From a checkpoint of a small mixture-of-experts model trained on Wikipedia.
Size: width 384, vocabulary 39312.
Experts: 128 experts in each of 6 layers, 6 picks a token, a softmax router.
Training: a variant of SOAP for the experts, 326M tokens.
Below are experts of layer 5 (counted from 0) of a mixture-of-experts language model. Rows are named router (the router's row for the expert), gate (a neuron's input weights, with its number), up (a neuron's input weights, with its number) and show model dimensions 240-287. Each number is 500 + 25 x the weight over its row's rms, rounded and kept within 0 to 999. Numbers have three digits each.
After each expert's rows: "gets" lists some tokens that make up at least twice as much of what it gets as of all text. This comes from a sample of Wikipedia text that the model never trained on. Tokens count by the router's weight.

# expert 125
router:473469512461501505500484536469464498524558517516504479518499483479517481522501472505473525492528499531513477553535483506454498460540511527491470
gate0:491525465484524525515513523490491492469515535523507520482478455486506514498514493516435539467496535511511459500448536532509504519493509524479507
up0:508482559494524485544475479497474491537558517479460528527514532513491548478515456500505432541496503466531488525499471476496550519506496464465542
gate1:522511517499502491499482465447489545523529476493481527507482494423542486510468505488487482493506522517498463487561514473497543497519484476507511
up1:504488521471526480486497460500498530570534481469469489536512508443538504531504494490507457492506472507518456497527501485513529497513476518471501
gate2:505503522492497495510460467497513484465495545463485528464546501494501477493454472547471540484459498529527476514506577492496512514475459487532538
up2:474504450489489512542495514505481516507546515531472503454526529506505494476520508494516472506589531472509524503514553514486495520483488449504507
gate3:489501481483490503561473463495508471528480480527446487538484513528516531517506495489470484470498479501506528495502508518521473510498478503467522
up3:514499487516486490477471500496487487461516482474551525528498502484496486484466515488546490496524481482483521500518505489528497530501495532486477
gate4:529455452503515502514467463497489482475501492463473509477495483467458486457485452500498495496541501522476500498499470506520492484476512541504557
up4:487525528475468483442509482543535523519490498514544516549487446518505521473502462489513504515526561534471516456505519490486484540500475508499479
gate5:491466477490511510502524508473526468500476500467447512490510530517515508510474510500563486503561469454516491487527499464511470522498501488493531
up5:486494481452531502495509510473462512510495482471494489459507552505507497477467465516498506478513461458517481508520491479473495504492486509475506
gate6:514498538466500508488500482485504499501475493500494513551499510449529508485522544462510497499536515504533498512522490455456471504511510520578481
up6:511477486514519466495521483487493503530532468524541486433523514546460458501512458508471515507509512486471525482474507511492509528464504525491488
gets: "|", " |", ";", ":", "==", "==="

# expert 90
router:489508512440475489494516505458525504489526445515507470486514517504523514526525540474430475489504471500467512521516455493454536500503501502521457
gate0:521507499480502534462506512503506489494454508530471477509507468514520470478489516557500490532494550468460486520486503493527494470469518506480474
up0:512496501458470517485529493510529506531454471517457486497519422506515500474510494570509476504491552506456495469457525497508525471414503487482495
gate1:466513493511492521498484488472490470514526501524534506503488470523514498521512506509490527481485472486537478514493527496473495508484521525496475
up1:516504520482500493506520538524528425524496452497517517457502495449479505503477560496543507468537503573494516510505505499510479524494498467508506
gate2:493482545513552505496524482513505516460519526444488501469508506480471501511475491480502513552452497512492504540529487494458512486488509470500530
up2:495504533482531532492516531508440472484541495474486482516507507502517504549483526467477527536495519480491516548491460496487514512514527497492528
gate3:487498490476519539528478536515468538475476483521475570493485466519474522500486582508517471506494500486466512498533501497468495491515492517522508
up3:517497509475467480483458487525533463541530525547492496471462535505516529542470508513497537497514546486471470528497514493546502517474499463540449
gate4:472495468503506523480516482451501519475482508516488494485443508509466549460463472498438496514469493468512507503486503535462535500502541462507472
up4:484461516516504485491521497518513527519490500489532515519505508517533431528486515517509537491495490563497491490540492448521457463515448543549488
gate5:515535525522524498483510508514509485511482506462503493464547513465481510465503498493482543483509478502515477508508477470447504501529518496532530
up5:518544515510504487462495507527494498509516473442513526498547551500487484468492505477451491477487479479530479521533463483470473487520499491541491
gate6:501516493525516506518520474477461493494448477488511520451506522507525509478463491485512513468470442509489486508519481495477479493485547512527485
up6:525513564495513512480489495487475431501491468500546537501572537546513530517453473475514485444541513526471497503531513490489499507499537479503503
gets: " |", "|", ";", ":", "=", "\":"

# expert 112
router:505517535484518491454492469461532492494539542478513479507525499455474543530495482521485448501530506479497530518519495482465502525485514473473524
gate0:510480515514524490513479508486533493524531493485444508453504453478448568512449477480470532523505522514478436533518452478491467520496544479464506
up0:487496466490487533515522524490505508518467507498535464515477517501523468498513544519525513474498448494525544501494537497518497487514502509513484
gate1:485523473493541494496508508497518508466474453490516508508488508510487512511499491495473478510477489503455553489458450502513520512468525482458500
up1:464512498530507489489466538494467510493524495464524497519526506502515525521504483471462453461474482511498535529434493481494475542466492470498573
gate2:506462500492484497487489515475512509553510472498486553546531513511500514506555493473495495525507491520481561499521524532453500456450441512490483
up2:498503468522502503513517557488485510464526481470511458436533484510465526517481511501460488521486503495492470531492509480496470508499519525523522
gate3:521489496465495545504480481481529529489481505524488523464519505502495535487526458529505530484504504485498496499506524474467479526524507522539523
up3:523493550517494501483498506511465490520475545466463484535461462489514493525467502476523503531490503516469507508500475521530477541479488464477494
gate4:476479488507492498470497498535488520511495514477534506511515500496493481470488505487493484492496556492479500482525497516475480496493506520442541
up4:559490495507510491495545490455480498508498485510464508488501467498493507546501530522526522476517475503506483498510480485521509500484510514558487
gate5:514500517479495525476492515525548488501486480479471512455558483463491494555495483527467521507503482499509508478514532516488461545457497534495524
up5:485488500520487496553534513505476484536510515502503511529478504520495481507499527496506535495541525517483493506498462487507500475525524439471502
gate6:553530507527531494499543490487446470493511470526518507492507520482543465505499520544519510534488495538495502456517488499499480466494513509478538
up6:480476482520495517513487519527506489506506545422516484493463478501510526498507487499477481491477505520504511534486488484535503499487469485478433
gets: ".\n\n", ".", "==\n", "\n\n", "==", " \""

# expert 68
router:516490508516517470533510461535500493492517541465518505490464533521556499517508472506576520461463505481467493514491477517560482520453427544508499
gate0:548506532461485517500498460490529471467447503473474500503483515505501467455518450502464506532465498521498488503504518512506512503475504510502519
up0:497515495529509508464471530522474546523537502524525476506504467475466491522523480478532448534552497533462559508509479507477517441477532492516475
gate1:492497506471524497518517470464502504539500522517514500475506520447515495526493515503492550480498533481500504505498495475506493510465487520480466
up1:532494537500558518549501520442549500519526508517491487451542527458509497517511499536537534489527532509515497505510506524496553520453560502509527
gate2:527483427535483504497503503461498491410514481504533458477552505540538505529460536491471457463525505437486509482499484505476506493529492517484571
up2:459514546528464533492478476527469507547522487470468511537479472475450570493494463529497548508468506532500485471506526517511495502511516496555456
gate3:524513483499518494517523506507555485463516497443534491494454483470491471433505508514480503477473463500538498526497479471504524454471511552521470
up3:490500535486536499499538514525479503492531518463526487490470484472470496541524518502432481496460467481522479489502507477490490493467511560494506
gate4:479544461491495519501463488510501554533546512502512516498508540539479493533508530460458477508509428480481523494499521510508511530443526516476471
up4:486522480476483542492446457475481533547502498507527493537530584559459522513491530466487517506519479473494535490516499496498535496466493530518492
gate5:487479482545471492496486592470512494467502484539488520530500501505478494464492460525488494462524504489497527533496487508495495518469494486535535
up5:490476482533482520494491492456516492477461465493526516516486545504448503494484462513534536450519512506526535527521453511496519545472475499484519
gate6:461519512477524527518536484501515512536468503526457497471476514503464494507542544498477496516481527520507512498502524486511432533487498501450480
up6:498515503483519504512528480561524499560532502495491494493522540461497495525554479485503497484513495489521481475477556521508479481497489493483472
gets: "0", "5", "00", "10", "4", "9"

# expert 40
router:486512470463495463454484516485488505496531464547525502478540500442515458511509461525480521462508491511490508470508480522475529542497500506493463
gate0:524539457527492500489461484470480427509460489518520464508520511485473530508494481474468543505470468458468465459483521507540496502475553483490530
up0:500478518512523538485536520489510528532550527518482498519498464512497473479499478539546479475523549563495498500481494469481482485527502488459462
gate1:513514477486537482507530478508500471470497484500520516460470506490468544501507535498507514534549475558540471465528515490523448539479496499533499
up1:486502491487466525563562476558525500497512547493490504496504500488486568495502520527474463516487467485455467510455474521484537518515523478466491
gate2:544514470504468517541489461506524520499485496501473491492484484483499520489519524520522514490536540474486554469495554514476440512498508490460533
up2:463504516457505531503474509507460499526506470432490454498477509523520506528496469497504476514477526505478497517498490526509504519542496478464502
gate3:476495482495504569461491538524470509535489483490517528472547522543489483518462492543505524468526492490473471509485450486473509460480519476480558
up3:495457454514545501507486504562489477467489477516464526518513469532531486516492537493541484450512507502460493474517459485525457523544526485508474
gate4:499474461483494480474472459547527542452475489474537477474514519501510480480563489442499492500509564507502499451498517479504446512494516515499524
up4:487493502482491481479487486499493502455478481470484508438524500461513491519513521492492487474497514509514503507507503529508517516475496465523521
gate5:492489502491522515515479509482527495464502510474468479487537497543500487488472502472494493518528500509508507496536474530510530486530489508505487
up5:469515513480483493481483515478519574453490497520504528475450464482506506498475504483517499493501494530537510498522472524535517498573469539560506
gate6:526478514488522491504492507531507507536494529479501441481498476512508504530483504460502593498496450517461530539460489555457536499464535488475541
up6:442532519522516533529444503462480530465524520492516545552465519504505484491484487505463474524535545483524492451514463487504496476525481447481482
gets: " |", ";", "|", ":", " —;", "″N"

# expert 103
router:482463519477570477515507511528498497546501483519495502481495520490507486503522480516474492461521489457497477490521479509476512529471490467492547
gate0:457533537537494534524512504459514489527455484515523504440531506445520489506491518550487466456470481535556510520492551513486539493516491478480496
up0:445525506526511495483534513489507501532484454522470502464530472465497496513476503523501525525520486550555515500507507529485544504485526478501479
gate1:484522492500533457521502491531514515490504453501465521496491484492469494478463478534495512498545480493539482509513490513512515484542486524501456
up1:527463530529487569499453474475496504484483516496472501517448477498472521485535507519506513511495516494492514499478496494532513494482500477498525
gate2:515477538447510519460500478532483509526475453551511495511522472465505468494558465537546434489567508506522519501512495470482504468477526497510520
up2:486491507477514514464509491540549474501462479524509481497496528486474497461490495497560484456522491524515506527508536479514510492506503491514502
gate3:492469487513553518523536489459508481502520508489474539495487512508497447520513524566454520484485508476506462522521537432506504500514517485527547
up3:487564546529496474475489517519465541518488504513517475474516443531505558466484496459548476478513494505495531475471508547512506502493507527456470
gate4:512465534491479510469535470466491495520523510474515504531497539490465487523498517481558463491492522477517476509466508493509453512470509439527509
up4:516493528526503484485518502527521495488516498494474504522486544548518499525491491489534459475492532467494464524495524521483467494445518459492501
gate5:507470474543492523485510478495518488527466504486563525475510467508479456483464479470448501484481523519500488471543517494482488454493533496490554
up5:531493479487523505481515480519489494506468501513533512517513473505529429510460488502544555495474507532516506474543498474514489484516505512473496
gate6:491529455502546528504521453464501527502486490477499502452492522452431510502489460528475474498499463518513484523495525482472527519497522542476508
up6:486534455513527512496534480485485489515471518472468485435484499471489509526537458521463465471480487513527505487511524472482513502473531504515517
gets: " =\n\n", ".\n\n", "==\n", "\n\n", " \"", "==\n\n"

# expert 106
router:518533539551478487507537522484495500500533519504502514454456468499489544523447499498497461535474485498468453482482464513518510500488521517503485
gate3:486506478485487507494483475496492484473542506486511528536504510509486517482466492496545548479445488466492515520525508488482497481523470515510522
up3:482502493482528515490507475527470516459515522516464506571484525506508518514496459535536524459483498504484514462497541513498467491496448518461478
gate4:497481518497506485504510491521456478512512548484479527506487495507511505516503479480496493540538449506484442490463513530491496522491484488471482
up4:500528501496497464495497501457531516493481494523551494502491519500497498457513544516486500456502531466498499480486514489496521487536523505513498
gate5:486506512513496513501510535454470551512515476529502525491483495474511482487483464525508450523456529556506488462466460532448495499491519480517502
up5:497497495497508462486480476517517532518510452544488486475516506473477479499548484490501471468454489563511457495490496509463463495504513526538499
gate6:493487464539520491536523482474510525477512501479515531507497496508506501521494522517508478487485463489569502505529501474533519480487503557487482
up6:510518513471524515483484518527491489484517464513497454517484511528508522516526501481527543524500511484463506519439475480505492500502500476525529
gate7:516522483534513506478471468469539485504503522508493480469511565503465525490499518484509485543508526468497487500522463477504489461528497540497469
up7:507500517489522480505514467464471480541473506463495478532511465482521502477540479491467498516467523508529477527496488518462523490478484540491470
gate8:509504522498515474539495517526509466488499491509565505468472497511493468450470462539516458506481518514515489503450485532502535504501499513504512
up8:505533512492486464501489502506539512504519487510481502508452509490533484463491466541502456497501518514524502501450461531482518519455527498516515
gate9:526492470489523513483473472511517483503524503472465514495460561504474508502488507501480529515520477484497519505502463496492502464492476511513509
up9:518496496481463501517472492494507456494489516487530524479548503507494507486474471556478500458434500518509479464528496484475515483473509497490480
gets: "2", "1", "3", "4", "5", "7"

# expert 59
router:504486492515484502538533471537460484471542500463452506537475489498501479514539459515502485523475483470486512528467486522539491539518465532507508
gate5:508468517486551511481501520508462478499479493534490462468485551519505513495484516518486523528547488484508513527490491503489430510451482588472490
up5:511510485535468491510500495471542498469509486537490501502527511479450523479477531512481464537486452503475493535514506499499490496518520538475483
gate6:481457530485495545493549496510530501501510473532504508528505487511479480541509490496476512485469482555513506493462539492535510474460566506514476
up6:548491493503466495497510493511482549479489499496508459468490493462508493494559504515438486500457475519483486473543459492519468536465473520461456
gate7:496508510509511496510410494451460525544469498486510486518496473487506516546477505484507496489459509503510513494495501521475514487468516423522513
up7:489484506523517503516525452527507537531494480489536504493490484508503514495521469519479514437515516486575481510523496529488508535466474501485479
gate8:514488478448482529498485462514532501540503491500525435524479459478463488487539485498479483516509480543462527499534521503507511458492479469502483
up8:493528496469485515509509451481495503502510480513553537478491489491449463529508536500504442467501492496508502519500491499522497527496547539455505
gate9:496517490541463503526494524516488483523517462495482506445497501491510464495495496529501479485507517506523486475510507484514520435522550497496482
up9:480485476456512536478485454471467504503503519477510531525540482485477529488508526473515524489491514470472475502480486524475521530499460530510570
gate10:520524505443554579538512508495464509514496527482478511499480494514506432493490484491455530575471524457500481525465463521501507534485502503464492
up10:513478502511463472498489483464467526534464490495557499491469463515464498495464480523562497505507510504464482522532507483514487441493461523504546
gate11:509516481470498513510505477453465526466516506488447511459547517546438514502520510505470503557526523467469493508514505486457479503442529496454539
up11:491507509471512479527514466533504502473483500458474508468466470480516525488509478482486527516479518497482504475476548497500510455526512468493531
gets: "20", "19", "00", "18", "10", "11"